python train.py --d_shared_expert=128 --moe_layers=[0, 1, 2, 3, 4, 5, 6, 7, 8, 9] --router_score="sigmoid" --attn_scale=0.177 --init_std_up=0.0395 --final_lr_fraction=0.0 --seq_len=1024
Below are experts of layer 7 (counted from 0) of a mixture-of-experts language model. Rows are named router (the router's row for the expert), gate (a neuron's input weights, with its number), up (a neuron's input weights, with its number) and show model dimensions 40-79. Each number is 128 + 24 x the weight over its row's rms, rounded and kept within 0 to 255. Numbers have three digits each.
After each expert's rows: a language model's description of what the expert responds to; "comes after" lists some tokens at least twice as common just before its tokens as in all text. This comes from a sample of Wikipedia text that the model never trained on. Tokens count by the router's weight.

# expert 15
router:152146158146115105111148116115134108134167135086120097140090114123114160092113139136135106118137121112098128148152138181
gate0:125094149148132146146150094102137095122151118118128111186139110106120082136146115120137132122079091130157155150142135149
up0:160160148152128140151185116128119131145099133156112117165127143102146114153100128118104128114092101135090127127118153160
gate1:113111139123133135179152085152118157107107176082110126159151123135129108148106154138143135129108150097153109134130134102
up1:125138161116147075116066177149128137091117103137122117150144138120102113119140086097153113120191119111090138129142113106
gate2:141137124146137101133134141114097133141150147107149124130106073075127135106119118112157134131114108087120119098121056093
up2:129121129125132113095149137179134146133114133147130117118112136103113128128129139103087122149149122174172086125124181143
gate3:148129108106114130165133132137113164156158097106106119121136150174106158142137121130125065100131114101138136142156174113
up3:164113152121130124169084133115106157090098116095132155103169124135128148164118101152122139145112145148142143155136135171
gate4:140153151111131122138121135122122163126151145134142100164107148145125148128116104180132126142126153086148130111116126113
up4:132117116117105132149151141113118146104120137127124124144136135107101115158119104102130159135173124145114121142068123052
gate5:148115137109117161142171126150183106092144106146122120128133101100148129159172132127125138124135133085129148130121127110
up5:180148143139108134109158099138142092082114157099138135107132131071156152136141123127171157115142133139124132152121096123
gate6:146110155137173110095143129141110137153163155112110137146117143115158136123177166089095133157166138167136157185166112129
up6:094145161122158132163125142107148079116145136151138099124104109134130105109070157124102133143129174113123086136128165141
gate7:119171092129114184106115111128135162155161124114117118164110086138191125144128126124133090135158139169120101112138143153
up7:095149102135119130127123149121150144086119127144140118111126135138139129090103102142095119124126118154138084129119125101
gate8:148135122138152134129154117144151091128149086146154135148137168105119129103100124088156082136096130103093146136135125171
up8:101130174148169146150093143165099165126103104130129155142160139122151115123201073132128077121089159137090133117132131129
gate9:100102106093172149120106097144122145174128144115175126145097095167135103122147143112150161126153085150160109151120178137
up9:132146143149127126107086150096174152111100130147150171118172166123150156107173108124145156145106132122137130145121099141
gate10:121136150137124096107142107160164082130140116141064132128141132157134166144176104144141108139055150158088187171124139171
up10:101082133083119132131144158153145152133152117100144108127117148118112132155143129135132142142159191165125182152138160129
gate11:168134147104156143130134095151122136144130130178153114158127164129116143133142142107117150129153137115140110172095122123
up11:141132113114110162149104148128133121120111124119141153132143080159131131133113126097179113106130107152134125098105106121
gate12:154130165120129115133105168126138145036132135124119128158171109113073135176126138119158115135154144110134154120153139183
up12:128142156154108116093149142133100120147138127155119129114102161154081095141111123143136143148083128127100156090131084097
gate13:143121139119158145112105118087125157112168153132116067127097066117119160114140130140080110133194133107130123167126107140
up13:154107128093132130106128111121175119117129169180111119135092089119144135127127130150079149150145106138153111186118114175
gate14:161161101159080098171107134158137142104137130106113122133139118130109127105108151151085160127131085152112178096118132147
up14:143092111110093140086133161161119139142128138159078171168126095103097159166120142091116097150095119138107098091132104124
gate15:175110106150086143059139109113153133120130144152092146075123146104165115158109116071120134112139112137114144109128143115
up15:143108119101146143160110128076105143133108106121123120123118134123139116118119162092144122135088123088127101154161126133
gate16:135130190168116117140154141115111148129154151139086154096151128111132107168134149122167104144135115126124113160121082119
up16:124167121107130138070123115102166132149098132134156095180145126146102151130150113113123150126113148108160143119105138147
gate17:155153109158120115159062099131108122099179124153144092093148113182144130129147141145091128105107139125106083110101178152
up17:128147115093133111113105154122161144109125137151136113113194155171164112119111150114106135112169150151120085122150119170
gate18:169156141157134143125084177128127139142118144149120118149124079132123152155136099166124110162092160093129110188149141139
up18:137156094142113131063141100098120095130128129086163142107116138109099131129151127083118160120118087154132156091139145112
gate19:134134122159128113113135140151121121160104137091144137141073149123117107100125104108165104139096131172111160164149121197
up19:127162168094124140105150154135093086123120124163156124089094099121144115135152165089118145151113129127117123085136099114
gate20:152146136180105115136177078155131151128161129121153117113079100126107156082162123167159156164154115137133136122160112150
up20:154126119148115137107137109133121165139122154097140107128107121117095131101160144179094135169144118130172116104129137157
gate21:136130142162086151153176080129114121117099103080144141104131169103147083121138122145093117124118123139132109167125167149
up21:144128124161135126124145149128159113112119088114155079117147163105106092128145105135141091095110106145087122160119219180
gate22:134087170141100101108120104136163154099134125145132115154111093091122135158113123114090108125136099092078117142113091182
up22:136157095118127167131152122096116080147137147105154111133140157121145127084132152155127153109131164193169110126129140116
gate23:174119174125156110115119121122125148174151173118124139067157125106165108120148118141121104141110085163150098149136134159
up23:119122106114149141115076107097129130098091133119146115082126122096083100110150103169116120127102123143122124103112136109
First consonant piece of a split word, such as b, st, sh, gr, p, especially capital B at heading or line starts (Bahay, Bibliography).
comes after: " \"", " a", " (", " the", " and", "=="

# expert 40
router:184142128155123112083154139153142122150163111105093084135138106150104124046133124131141131142125169135110141117154154171
gate0:141132167101119146121151107158133146103157143135143097163187125162102126121119099137155118147127107108140124126156140138
up0:101145126134123142109101156093124132103089131130104130113117132129119096142138159137102102156143130092104134130114112126
gate1:125147156147121143138135109133106139101142136190133116124130137079123149072137136138148108116090128121158125119150103105
up1:144163134118126058125119121150138115129144150145167104146101157142134161152113138122115143104131096113102109102135061107
gate2:134192171126130118094185143099133144158137125155108116111122150120078061130086138099107084113144118132116131138147070144
up2:133128109126152129132120116145115117136149089145154093100123106145108093142100158114143146098111096177087114053110129114
gate3:071136158131180102114146096112165126119189138100118124142116116149074132161128131123112106147111123158112149107179157109
up3:098124144159162125150125117116143130128115124162155148079120106104144128125132139172100165126112132120087130147103108134
gate4:143087129145160113121156110113127143133148074095165123170118152141126136098129133108142124131142136110120165156160148153
up4:122180177138144098134136133133138122115140159159095153119140164156076142124128137129133156109102116134124133117088137066
gate5:148155155143134097109135119143109108166177169149114132131163108129119115109094160146150116133135123094096077083167158103
up5:105133145110136103122093124147091076090139110159115097120096080118133166122150108132143104124158108164141144139141141122
gate6:115127139128166124100120131114141116126151120136094129137151099108136166094104102098141186133115143149112167159135143149
up6:174127108087120103109141129078162130124123158106142104166121132133136127137140179152132149132097150171132123121094152122
gate7:134156126121144141065163148104111111122155078114097144110131141134120097102161152141132091120129140125131107112153160102
up7:139123138139144105148051124106159128100113155126098163156171146132095153137112080144097162157123119129140094157149101150
gate8:147139118162107103174154113117140149120139126103108088090134151134091130098129146067118122163132078140143147105121132147
up8:148106108093126145110139124125091120130085090113133121129121130112140105157146110111095140130120144140121126120144120159
gate9:161141111138158124108144161118148128141124151150104102144149124134128121117097147089111146121132111120145133119161177144
up9:153151097131131098159109094133122126133133112185125129136159117134117103145124130167080106079163129185110115134148077104
gate10:089135131151100111131138083115167100112188138112141170118113130140161119114115134131139137127152162138112114103130125152
up10:111150178114119157145136107160079108137104118126167155147106145115109154120216128108140138182104125162143149106099152102
gate11:115174085139150138154148139114120111128119118124132153113139146181126137095149132137142103129108105098103078144161099144
up11:132102138090110130093133117193186131113122114158135098150132116091124131163134118131089150117201104148150154096097151123
gate12:145115107166154125131138120099107126143142144112119109078169140183130104154111145122071139133118117133140136087095142118
up12:112122149125145123096127143096100156129110153117087129057157145125108113121111136142126121124118083093077129149149151142
gate13:136118119163125111159097105080165075062119163136125125104107101099128160113158150097132152130103173144117129128135137146
up13:167111131133140102099109136122119110069131159142136154099143093105106128106149118090085138118128155143090121153149116154
gate14:133112091150122115121117176153131098113143109097082123132166162108104136102125135168115171121132137130130146130084131127
up14:149119108161101101129142136118109123140140125142142164081121119102125055102108141117088195134099150137133153154114088118
gate15:134148109122154092167119123152108082136094103124135094151110109131095118132095137184115138167094119136118163131108205118
up15:123126156030081137083140161075147143151125154136119106067135119153110158123149122121132129110129113112113144089153110128
gate16:181114110098106120146116110152085141098084135072111102080125098105091099115112125145099137135107117125094135132150193140
up16:085116121143164104135134090166146123107158131144158115163108074194130097130135168149149087127127131148116139147086122139
gate17:116101103122127156076135062148147148138158131106138104097120114119107127098156166062135137124146153144119128112115118159
up17:109135109114118073154130116098075125138119109120116165124121175170111129141112116169111145124152128128138093123156142134
gate18:149112118128124139098126077135156156110165123123114147145109146181106132125101109148078121130100202169160146053154164137
up18:167151144136133115156145121158092115089116112136137081110117101170161121127119156114188112097111138134137116146110123166
gate19:135121162131130135105129128101123097143120153113116105135096129141119124082124179141148096116143118164123126172153154123
up19:134141092139100125117151101144156105131131101129165112149186148156138128111150108089087137115113124095132117115121093146
gate20:124107090146120112115101097133124159117126114127120126117136099139175153129107158168153069157092154111153154123084140110
up20:116151117096057079093183176099109147151115111142126148124127084153082085169133082149146136147136107133112116152134084150
gate21:118150140156093126113118168123099100150119175078107096074149108115156160106109082114196140142098106121156105127163115087
up21:141120135138117094134153121099120131109123142102094131140106122161100122106119127147117133153097129139102112115146119124
gate22:121118093147146141076140122114144124160122144118155108168117132103077129107125108132140080167082162140145124091137128103
up22:136143111120122139089146104102131143141101125111126122157160091147075095114117146130125091161100114134134135118148143095
gate23:141122149127140130107104098169103127131115146131093097152167105141130091118098161100144072140105113129109120163126105119
up23:130123091132141168172123084143156160149163135112130160109121132096132140123125131179095138089159176130117120139147078124
List dashes, colons and field names opening infobox lines, such as Coordinates, Born, Species, plus table pipes and section marks.
comes after: "\n", "-", ")\n", ";\n", "\n\n", " •"

# expert 53
router:170152162129116067097113144127128102116115093129120106128086126132120155094124138150147116102148141104151141148150137151
gate0:080110155101154085100153134112072117118132152126149120084116135121130121076146104149153144170115140132161133163111147158
up0:198124087133113161167087125150135140136144099135107140158141157135093125185128161096094128090123117136082137101145068104
gate1:111123127130096144144111140102142101173129109132124138119099165162139138151105173173134140120126145124164144137141127124
up1:156114121110100137158160096108095150122074148109061142132163116114125157167122119099137115137132144157095139135126116133
gate2:124127072126074131125117108119137154109143138107092163105129144156120088106092136093171166117125169102101129127182111151
up2:099148131151176143148151153134125090176118099156133104121130126108127160126122121126069151119104108166152092124100110112
gate3:089125094117165131166128133165123167168095134069122155160106119118135107108129105140122100126145149122107158159147108154
up3:156173133130106109111130131144138147120138169113137100152122125121128187122143150089114109130154116138185145156160093161
gate4:149083156125128148101151148154071162127145117138168096128173106141114123100075095137159121134151109158113117147114113150
up4:110107119104100112156094175109143153132142141132107120121119103144135137158136113135144130107118120153118117133142127115
gate5:129132160119161100131130151140101143134136159146148083118056127151066148126126134129109118165116116127086151169099131134
up5:109129145159161086141138136129109152151154159137126091105069109144047132099109134119112117160129129146093145185077141124
gate6:125142167128117099133121138158172128156105115144192154114139076146124159112085139084105167130109112120149144136119167152
up6:120149080100139131113131095077145124128132116074121105102142181090161106114149102103159093085100121128139135135146125111
gate7:122140134145134110121117120153171147106134137135136132158112103099163086129092097115119123140135129137124130115159145165
up7:120096141155127118106115115172154150133118190112128141145112096140155119068176121142141114127106140121109114127141126127
gate8:116151157141160118105127096142181136117092135146100123136093139111140138086122127165102127119100136105090125130101129120
up8:079145106155152113058131112130151123098122121145128101095074154112121127111140144197117128142105079111102112125154109107
gate9:129120148145136140142139107112151123119106132099084131164110124100098077131134112161074126124140133130110097139114173082
up9:099089115125161174150138152128127118141121145115112153102148140135127069115153121140141138101143110118085165117116111107
gate10:141112137111116169116166129133088155125134120129097130112153142140094099139142149148136125153113174079149119122096100113
up10:136132131133157114125150174151060129147132082131098146151127125134103110123107096132160099160139110142118098156097125131
gate11:110165155120111088147141113133098116144140138135101104095135141195156097136153106127123126095133120142139075151114116147
up11:147138125135129111118119149107137134111127156124118118122141111097102144160148119141123141101135126192115130074172177086
gate12:150118192123103088118111104177160135108135172146162144128152112157103154111146091136108125099107111125147123129144168141
up12:105107138108120152136139092129132099121150160139139147152125151192141130130125128130112148084150144102107089132117154104
gate13:122125139110135159079128127124086101131137079126180117103115134131130115106150097093101121140148145097121135115099065147
up13:110143157100145098132157128144125136145108152082110107175118126142132114113135114144151185139124140132121150116129114122
gate14:140159138088129110119176167126133088135146108130124094110101147114139178158152095106174148148106166138136146127127129101
up14:182125112123116121149173153106137085112157111152180137179109136140137130122145130115121145118147118111164141151076144083
gate15:153113091144151117102101075146138108107104136130128124120133148113118168138108183142102156154138123166162122125153148171
up15:157114121174169097104123104141167142098112157113109115133128090127141119099157141160144147178149163130109084145165110128
gate16:130171107172102079135087136131105136145139161131126115117133088132166111141133170169128157123147080173127114121113107080
up16:132102177157147157134150099177183104157091121165127119200113109123136155077127129175121145127124113151155148125131160137
gate17:128138137142105123124099138161153120130132136073137144107128150106096110161091120129099098102147089097167142121154150107
up17:127126079124160149202133136117079137135174128133142136143135101138168114136115111142152154128109146141099103118103081112
gate18:115112103121132153183135112137091126108126080111151130153133155118088153144102114104093105169169127135122122121077105110
up18:166137153147117079136166137161146158079129077100107138158103118133110112128145119141073152119159182068084120134135149134
gate19:107166136144146121125117177143156156131134140125090106102111136124136122138118130089129140122140130081117137123108135123
up19:144066167110147149103186111133131104107131152138154128144109149091165116143142131181104131110114121111099107144147133177
gate20:134152126125091122109157118153118128184131103111120136129123136085101133120156085153131125113140150150149136182138102152
up20:144170158117087110134155122115116109137116104083111148123128150089119136126149084155139134115156138156144145168135126156
gate21:130128134148166115135116081121117124121212104165085081124146150112137124108135140095135121137130138136127175107123110140
up21:131141134152159128128093075096137131151194129124103114136153183111134095084132119093117117137118121132129160129130131163
gate22:136165088152105139103133148090175155152146131154128120119142131119140153134140103117124149134152161134119143084116139121
up22:124158094071156126090152130118167102138113159155103118113114097112153180117165120121140176163153178133123152109125099116
gate23:181153129104097155102146134133166082157101147100124135123131090146155140109120102155127130145138131099153151112140106152
up23:111113092154146122143101153130097171106169120159145086148118157099097134156132176104127114106095154150142121139131136145
The articles the, a, The and similar determiners in running prose, usually after a preposition or verb, before the noun phrase.
comes after: " of", " in", ".", " to", " at", " on"

# expert 52
router:134131156137159103126090147164141110133137123061094116125129121112116105094122157156110123063137149115063128110162134141
gate9:124133178153144102101152097134126111124071094101104150114120115114135137170111164120133120107153100130172150139097101115
up9:098109120078130136166126155133169124129173132140163110115155146114120117084137087129135116109151143134088124124134121104
gate10:124102118127150121136148114147173143167134129166110137155115121084141116107133114156107116121135156123111165152076119141
up10:117112107115137098150149127153155127160122133180097121120116116120126111120119108171128124144137123131090158136110116146
gate11:148122094140162134157142111166166104157124120111155111090097110128185191119078143117135107146123152137129097161148131130
up11:131114132147170125122137089131083109134092116050134094135119144091122109100121133117152107124150124124087160143173101151
gate12:136112118150133140119188133148171152153140107119137068111090168121118161126143137155130147154138126128094135104113143091
up12:110119124121132101123152130148173164151118114155181103126106144160110128125135173113121119127114134136123143087188157128
gate13:109149124128145120130095133102154083118096151091101141144121133131156128107151140120093152149143120162094158125103115096
up13:135086133128145137108131116048097148126103130119122130123086134157097100086142101141133155121113138140113118063118163151
gate14:155135140106152174125115127130136121130099157106154151080106113109125145137142121095140136130137166126104114117118083105
up14:095152100139093091151160105153100145137161106136091103145138095148132128147115163154116099121147095107146098140139141149
gate15:104144147110145100161152099120167119167092143102108120095130105102142100112138139119043124132126130122116160158120105070
up15:129136160094142106173128119104144093187101153093081151121131097119136122106157107113064117114118148104140149150109081100
gate16:172142130107152086160143129135167110139110111155122140129131147087139136113098141139109116119098137125114138112155101121
up16:169105168097132143127118150168183177132143131116141107101152148156094135123119116091141101120152131161107154121129168141
gate17:122129156139099150102138095081158080128137105117138148119123126132141159130104109147102120106142133148100130133119132109
up17:106106159131121202068141123157164097127124153133106106136158102130152117135110123133128121112123110112123136117127123145
gate18:123150174118089139161117151110124156141121136093140126146146121117138101127096158117089116121120128104135130150100164151
up18:110120141159112121114068108095127182152127154104136148108104092138099122097131165129104110120131129133131105133146076122
gate19:115114147153129118101104169128133174140114111099101130129128119139138096172185128103083084108147143088103161095173151141
up19:132156158114111149096157114131136143094159095131107139106139116114103116102158133140101101126081111145127160096110092135
gate20:113120131181185132154101095120121111149120139106089142122127068111106103132159095162144133142109121131112086142102113131
up20:147122143136112138098146123117121155126103178145158126114153158155182109159086149164108145112144095175152157111159114152
gate21:128124109162166127128125164098101108124126119111080113131149120101105122119122153113131125101155099132100119109141091164
up21:109155087125069144154133080139121116137137142125168124139081138126160133134161115131119121173094152134139106137146142090
gate22:194135131117120134146089118128127141117092144145138124121152126159168126149113166110130160140095144102111160139153085132
up22:087169129146112116103178137129159123153150071133080151111156112079106083132130092151113136128135121131140143105108169148
gate23:115134120106127153129113150145127154115130099102150169125109142155098099136153095142150151112120114118094135115147139109
up23:120093127124114171084114112101153138151121159095144082132151160139171130108101129116084153116096111177129103114104149081
gate24:102131102110138116101129148159165107161161091126095148183083117145109152096185132149114140106134145138134162132123122104
up24:116135142146131131127099136111071109121106153129168088114126143102130115134079152141168110152170077100108103120111119176
gate25:114088118126156089138116124118139083127131144094137090159162154124112153135131119143108157138114107142151169133113179177
up25:147188146163123149118142132134101153121121124151099121117125146153112129105115145112132095125124155128085118135116089126
gate26:118156112120110092169165122148080123120157148079100121119129179129098116122136104137105188147117142150119106179142125103
up26:120139183164092120136152135129121129155168127115162126142140147096138124136149129116166154123156128162131134166123104114
gate27:085147157130062121130143120134146139108142135152154118162162108103097123110121114091130122146134144090141114134117128105
up27:169151070096138141150112150151074125144150117114162109140125170149168106156149144144100119101101087142136111111158156132
gate28:095131121148130139164076162137088111087131120137091146144113147119148132147129149095134173090111115121136113115128164090
up28:115105114176113116156067158133076142121143121143111154155123144106149111114125133081137149133105094166147118108136129113
gate29:107125108134144122121111114114121150121113083121129159136130125123140098113177061149105089106128103100142146140161106141
up29:143132139108162153145097139137107142100109124086144117161090177157136091113149111136151107152099105108102126172123135084
gate30:107159094110136158151151170142119104127119159097128101107113088129145094112158107135087102106131121124108161142159135135
up30:121134113092126103113156145146134097134112097121163115088153114110099156126075123149124125136104130117159155155172145132
gate31:116102076179134087121164134173146132105138148082168114092151142122134118097123086131076127119135124083148139113152112116
up31:104144119177116089127131139158138107120182129111147112109153167132136105113139071172107111126132098089138124142164116101
gate32:143165117166149153139128138130144145126163188139106124117104092171143127164121166135110122128171136112120112114151092074
up32:137120140092121094103139108158149125144118104131124103168148138120134132122114085157137105129107088120136118142129119160
Conjunctions, relative words and commas that join clauses, such as and, which, where, but, however, that.
comes after: ",", " However", "s", " well", "),", ")"

# expert 22
router:168126150159136103140149145121152115133125094082050120136129134108112139113153139150127122130115156108110169140115161155
gate9:154138189148161115159103139153138158135129104125105155147160119073130149079171108124150113157106124121107159134087138109
up9:116127099114136156131130166139154133164157131131123199131133118112120135129151142107109128137095164131128134193133180141
gate10:148138170105156150119148105116110105153140075124086106115146104103126121129147179151114108138181128151119163139108142114
up10:131132133153128134128085131137123130175159122127120137142156129139111118156133062140164114070174119144108105118138093146
gate11:157152186125113123142138130137149159074150080096122137132111167124140095150170135146104155157120164109107141176136139134
up11:076122129143126102143154155107153106120159169135131135150122105189127136154122124132138158150138113111113156124103129129
gate12:131128101153131122088149112103114133148126167121130152111089132170079119066134145112102092115099151082136155149153105193
up12:123140093141106139105138130149150108150118179189092113130126141144128106116116100179109149134150122107133114134130090168
gate13:109177131109110111118110122121143088098158124102121088100149111107143098122119113118120105166131101125127114073147127128
up13:105145122173198123142101138126121062079136137166144131121113172130197126130144108147151144111105118136141115134136131129
gate14:127126119150134103113151112147140121135073073102106161107115119070092107121122093136136157117122152125129152097128111147
up14:134136088116115114110085136144077120129160179157168086145143146178140092128101138126106095127110126124133108138085080104
gate15:155122140108130103081163154127135087161137115097079079142161131141143099152142153090121110160109146093121165133164118121
up15:102137155139124154092136108140134101154129137111111130132125148171110105134128126117085107143083158138129109101145105110
gate16:136170129087149139094149129130121119157129126124089133103174109102138120128116105127104151172139163148129091152116153164
up16:130077131098140136134126143061114125092116162147131140066095145129118114119139133133124117097174122127130152097145148108
gate17:132153150118141136154130159143154161135113112084120190113120126123103148151149116137139157113182146105179105137124132104
up17:066083130088133138110111139130122140137123151137158092154083138123106107135108121154052151118091187146102154105138128137
gate18:110121150178134121148149135096068126135105097120099125108127106088180148135134136159144122131105153123092105113087132128
up18:114096163094142144142103096114117068109083121101148107113141134165127114129127110130081134115177136127131127125120152132
gate19:068130105180139151130124136117115175140151138105080140117146130182115154116165132116094106109150085127153133143122153146
up19:154129168097094134134143095107124116140103089127146171158157121093119171100134113162160066121124115130165106097135141107
gate20:139146144156102148124153131127179133125164148100086154140156166101123141118096141134137125193108136153095118111135135184
up20:123140114155141125115099132133108102139095124172141098122111118131106130178122102111110147094124131106130174149099129116
gate21:117113131137122128131151146152146154124102151149113123102140100122126108144142134130109162116122159174105143112080121185
up21:145095144167128119164138094102128100100125113120152093141108160088145158144102145123141148116124156138135129148111138146
gate22:152140182127142107136137136141176122129121105073143090124131126129103161119134146185151126150098103110132127154105130142
up22:117145111167150074119149159119096185121115137141113120159152134081168110116095129078115120149139163137126121124168102149
gate23:130146168110113139141143186143137100110134111099131106160141158179098113089137108108108098132108130128126165121148149146
up23:106129085099164152106122115115141134170126141152089129105186132115146056115151140124134148102154160110128085063144132146
gate24:165140186132116111169128130149097136111130124114148147147127135098145113102146179161108121123097132118120174169136127111
up24:100144110096189130142108162131089105104133135139141109131083129139120160141150154138115131133166125139154121199129097172
gate25:144118117174151113112102156086130092172127104123106115098163119124111154101132171101116095148095154130113143124164114178
up25:140075150086129113163130189158120185120133147139090109114090104141139109113146163118137120132145125101099130142098110127
gate26:148160166114131129160133100122148152099093136095157122155088112100142123142115138144113159133120117088156149147125075149
up26:147157121096130146165140143096157109160147117097148105154053091086100126161111121157114102155158083098101157134138130139
gate27:107111150130149093127124094114137089158139131149123113076130124112090119109133124100175105115122099135149149142133161106
up27:101089112099193070121109125121137053112116120122118167105157120097124160125162141135155110140132090116122140083119130104
gate28:111135117090130128124124123163097107097131167114104135156143168124117152138126128141154123132143129106161094149111159091
up28:123131114148145118096152112128140095130128129123144133132153163120112180139122115109124144125155143127142114127117175111
gate29:128133149149135146132130115157102161137116096130121172105161112093122119088099178102156122107131150158111139170132152112
up29:104104147134126130128147113163167089137104129165155155077138130119118147128130173103124151143108119107112122091123100110
gate30:131175100120163121108155111153141104138126096131139157142124135082134097115153129113155157123129144062095137129100148201
up30:126122136122103154097095170118138122122184149127109125123133121147147168150133131166106118137146136190142107149155154076
gate31:143157150161128145122090129125077075128117129132127148120126130098145091148149150130129143165105123155107147166119087149
up31:144157162136112153159098112098143137105150093104141156126105096139114089112167166136118158123138164129142126156142083122
gate32:127181142101108113140108126155131143107155158090137134147146157154104137147140115148124099108103121101082100136101143152
up32:107120115113132151087098126149117104143131171151138106125166168102109133132105135127159113118131116108092137161110121127
Main verbs, often after "to" or a subject, and -ing or -ed verb endings, such as give, bring, taking, ignored.
comes after: " to", " he", " and", " also", " not", " who"

# expert 42
router:132140161138125140113132133172148078119144111118087112156126129135119132091104129147123103117125145104079134129160138153
gate0:140110134165109132144117136142129096133125119162110083149087088154148119136111140162140131142115135096147128138115148104
up0:112123134126091089101097125125154125110120131100103118117120104126140141079117143170119132123149130152093139137175107149
gate1:137146150136094142128131089147152138130114116109107125083103130154143127100115132166087104119137129101105131120160164130
up1:116146111128110150138165127116125087084104128099129121125112145128121141104091132100100078155122138148131143112119159113
gate2:136160154118173101102178094178123100113156122119111163115148128135150125118139126144100137110108172151111135130111109158
up2:112180148131121138136138120167166102119141147140074182133130102110149136153133122103165157139148156163079122125137099150
gate3:100139124142127113153102168133103181090150154167089153148135079153111150116067111147121120112157136109147135122117141077
up3:126108121130117145167127135127165125119105098128116110118125123160151156087090116114142078132158088088149079125137110122
gate4:118123158131149139124115125119137096128133109132143144144128133115122136118116102107128161106105108115136150135120105156
up4:119116170137115127137143175164112097162146139094131179147112123114128121139103089127143146154080146137142181167084123117
gate5:173087177112062144102140143174130083147145103109121105107133132135116095147107119127123098141137099098136106131175097153
up5:133115131132077122154159099119097123138110119119122136130130117123115141177081144123129126117121108146114166130091126135
gate6:118135143142125113132122106072116116062158103152113128119114137118140150111159164135082149116114121104113145150101092144
up6:154115148083147105140133152141085136140149169090131104141096086141081146141135121139126142153139098086132092112102110121
gate7:121146138092108152132149120104135141116175117079108098112089048119153153122115172128134107122125114153091118133159095195
up7:116091098147154122116133129110145172192124121134131128125161114122110133162138118131174175123121077105159119139114126139
gate8:163123129128128095141118143153102145172162092130093127140160152126133095140105129134108132124119117100107100118143124149
up8:125167122100121138109172087104136160154095145161133120120146146136099119135109157132119164115130142146121143150146139114
gate9:111138162133156174148093097154077126094155101146113122132086123185112118104143134152148128110122118133101129124162179133
up9:093083135144122095155130131137154145174139173090131109122115136107163118140167116145187114097100128087172137178095118117
gate10:127106127167081123146163134123096158104107108157140107105142117094101117148115129149119143105109122088123136148149119105
up10:130097141129112134117148118184147136140145118109082146126110101160126149091145147150094080098124140129150103106104155093
gate11:131130161105107113096145110118131119107178129116108112137130083138157111111147060107106108133123111114100134136140122134
up11:157142104146138118135113126132147131163128121093118148130125106124098137131145135155147159144107147137156115142138124122
gate12:100119120120139078129119120142102091089118126129116180160110128076123116093113122153125073112121124147139082127107120144
up12:113173176146141135121157128078154120095168141117087127135107162094117129146129108109125132113121092120119141119132093114
gate13:122163138133141112087135132176146118143124115112121136151125106129136179144095111136080118120120101103120107148154105119
up13:125151113123157117117189120108137154131114163114112105130101130144138138178117142126117096144161172084117148113147125136
gate14:110141153108134125154149136160132137106120132150134134182121114125099142098145111099084098109184130118086106141170084170
up14:127123124133147175195107116103157128144113150163158128170132128167103094101146129194152107142137116098093138115124146099
gate15:129134106136129127148154084172097097147150143129124096081099130076129117103159135130149108137148153130118160132151156142
up15:149143088121108123140130127123137179090140112093137147148137094132145132126159143146123189091093145106190077115085108124
gate16:140189132124179169065146126134110169116149106115170110140126133112120087067183151106138128142124132143135129101109136118
up16:142131137120128130135115149141134171128139106078117120095123155091146092082101160139110096144088157104115148138140094137
gate17:116178104142103075154133147117091156133144104132088136092103142137091114086113143138096105133105089122104087119124127182
up17:113102144106122141135110112110153098142148159128122126152138115141140144115143134160069155125127109123084122140085146120
gate18:147145157104165136104103135171130097118136133146110118145157130136143141082128115140126154116139158083093121113147119156
up18:104154097144119105150105116120126120137125107130160122090084074112102119135116124133139117148089092187183128135090124114
gate19:133104143155145110102174125116128126139104127112206087120131140123109150114148123112117093159160120132121139120197169089
up19:108096163130113170128186150146131142125131124129117144149122143114139149156106126129148127112157157138174145105149113186
gate20:132108141170117117116146131118122109124117096099100140160110145121116116160123167133121114126114100135129118118155161095
up20:094142153134134117128118135108111109109112120125210115132117143127150168165153105160126097128160119118125145175110103148
gate21:085122121133142148124125115163181099176138120133133128126123101118095155091093086147119125117144096109120146132209126088
up21:112115156096111145124159117133162084162141133150149137136128109141129134094100137192147118130136119120089090143169145104
gate22:124111158150129138127119139129103215101158134110112125110182139137099135114115117118092144091079133076105141126111122133
up22:109138164108104119057109099083145101103135151092094140122106125095103114157144128153125130087107163157107141128111113105
gate23:140199143109163161094157135170094072116131117121110124132127140116124116097111103129112130109106123100138129121084106152
up23:118157163124125139166119124137128108136136117116138130126120128142137098106113167119082128134141109119156136131135131093
Opening pieces of first names, often Spanish, Portuguese or European, in lists and rosters: Jul, Alf-onso, And-er, Eliz-ângela.
comes after: " |", "-", ":", " by", " C", " G"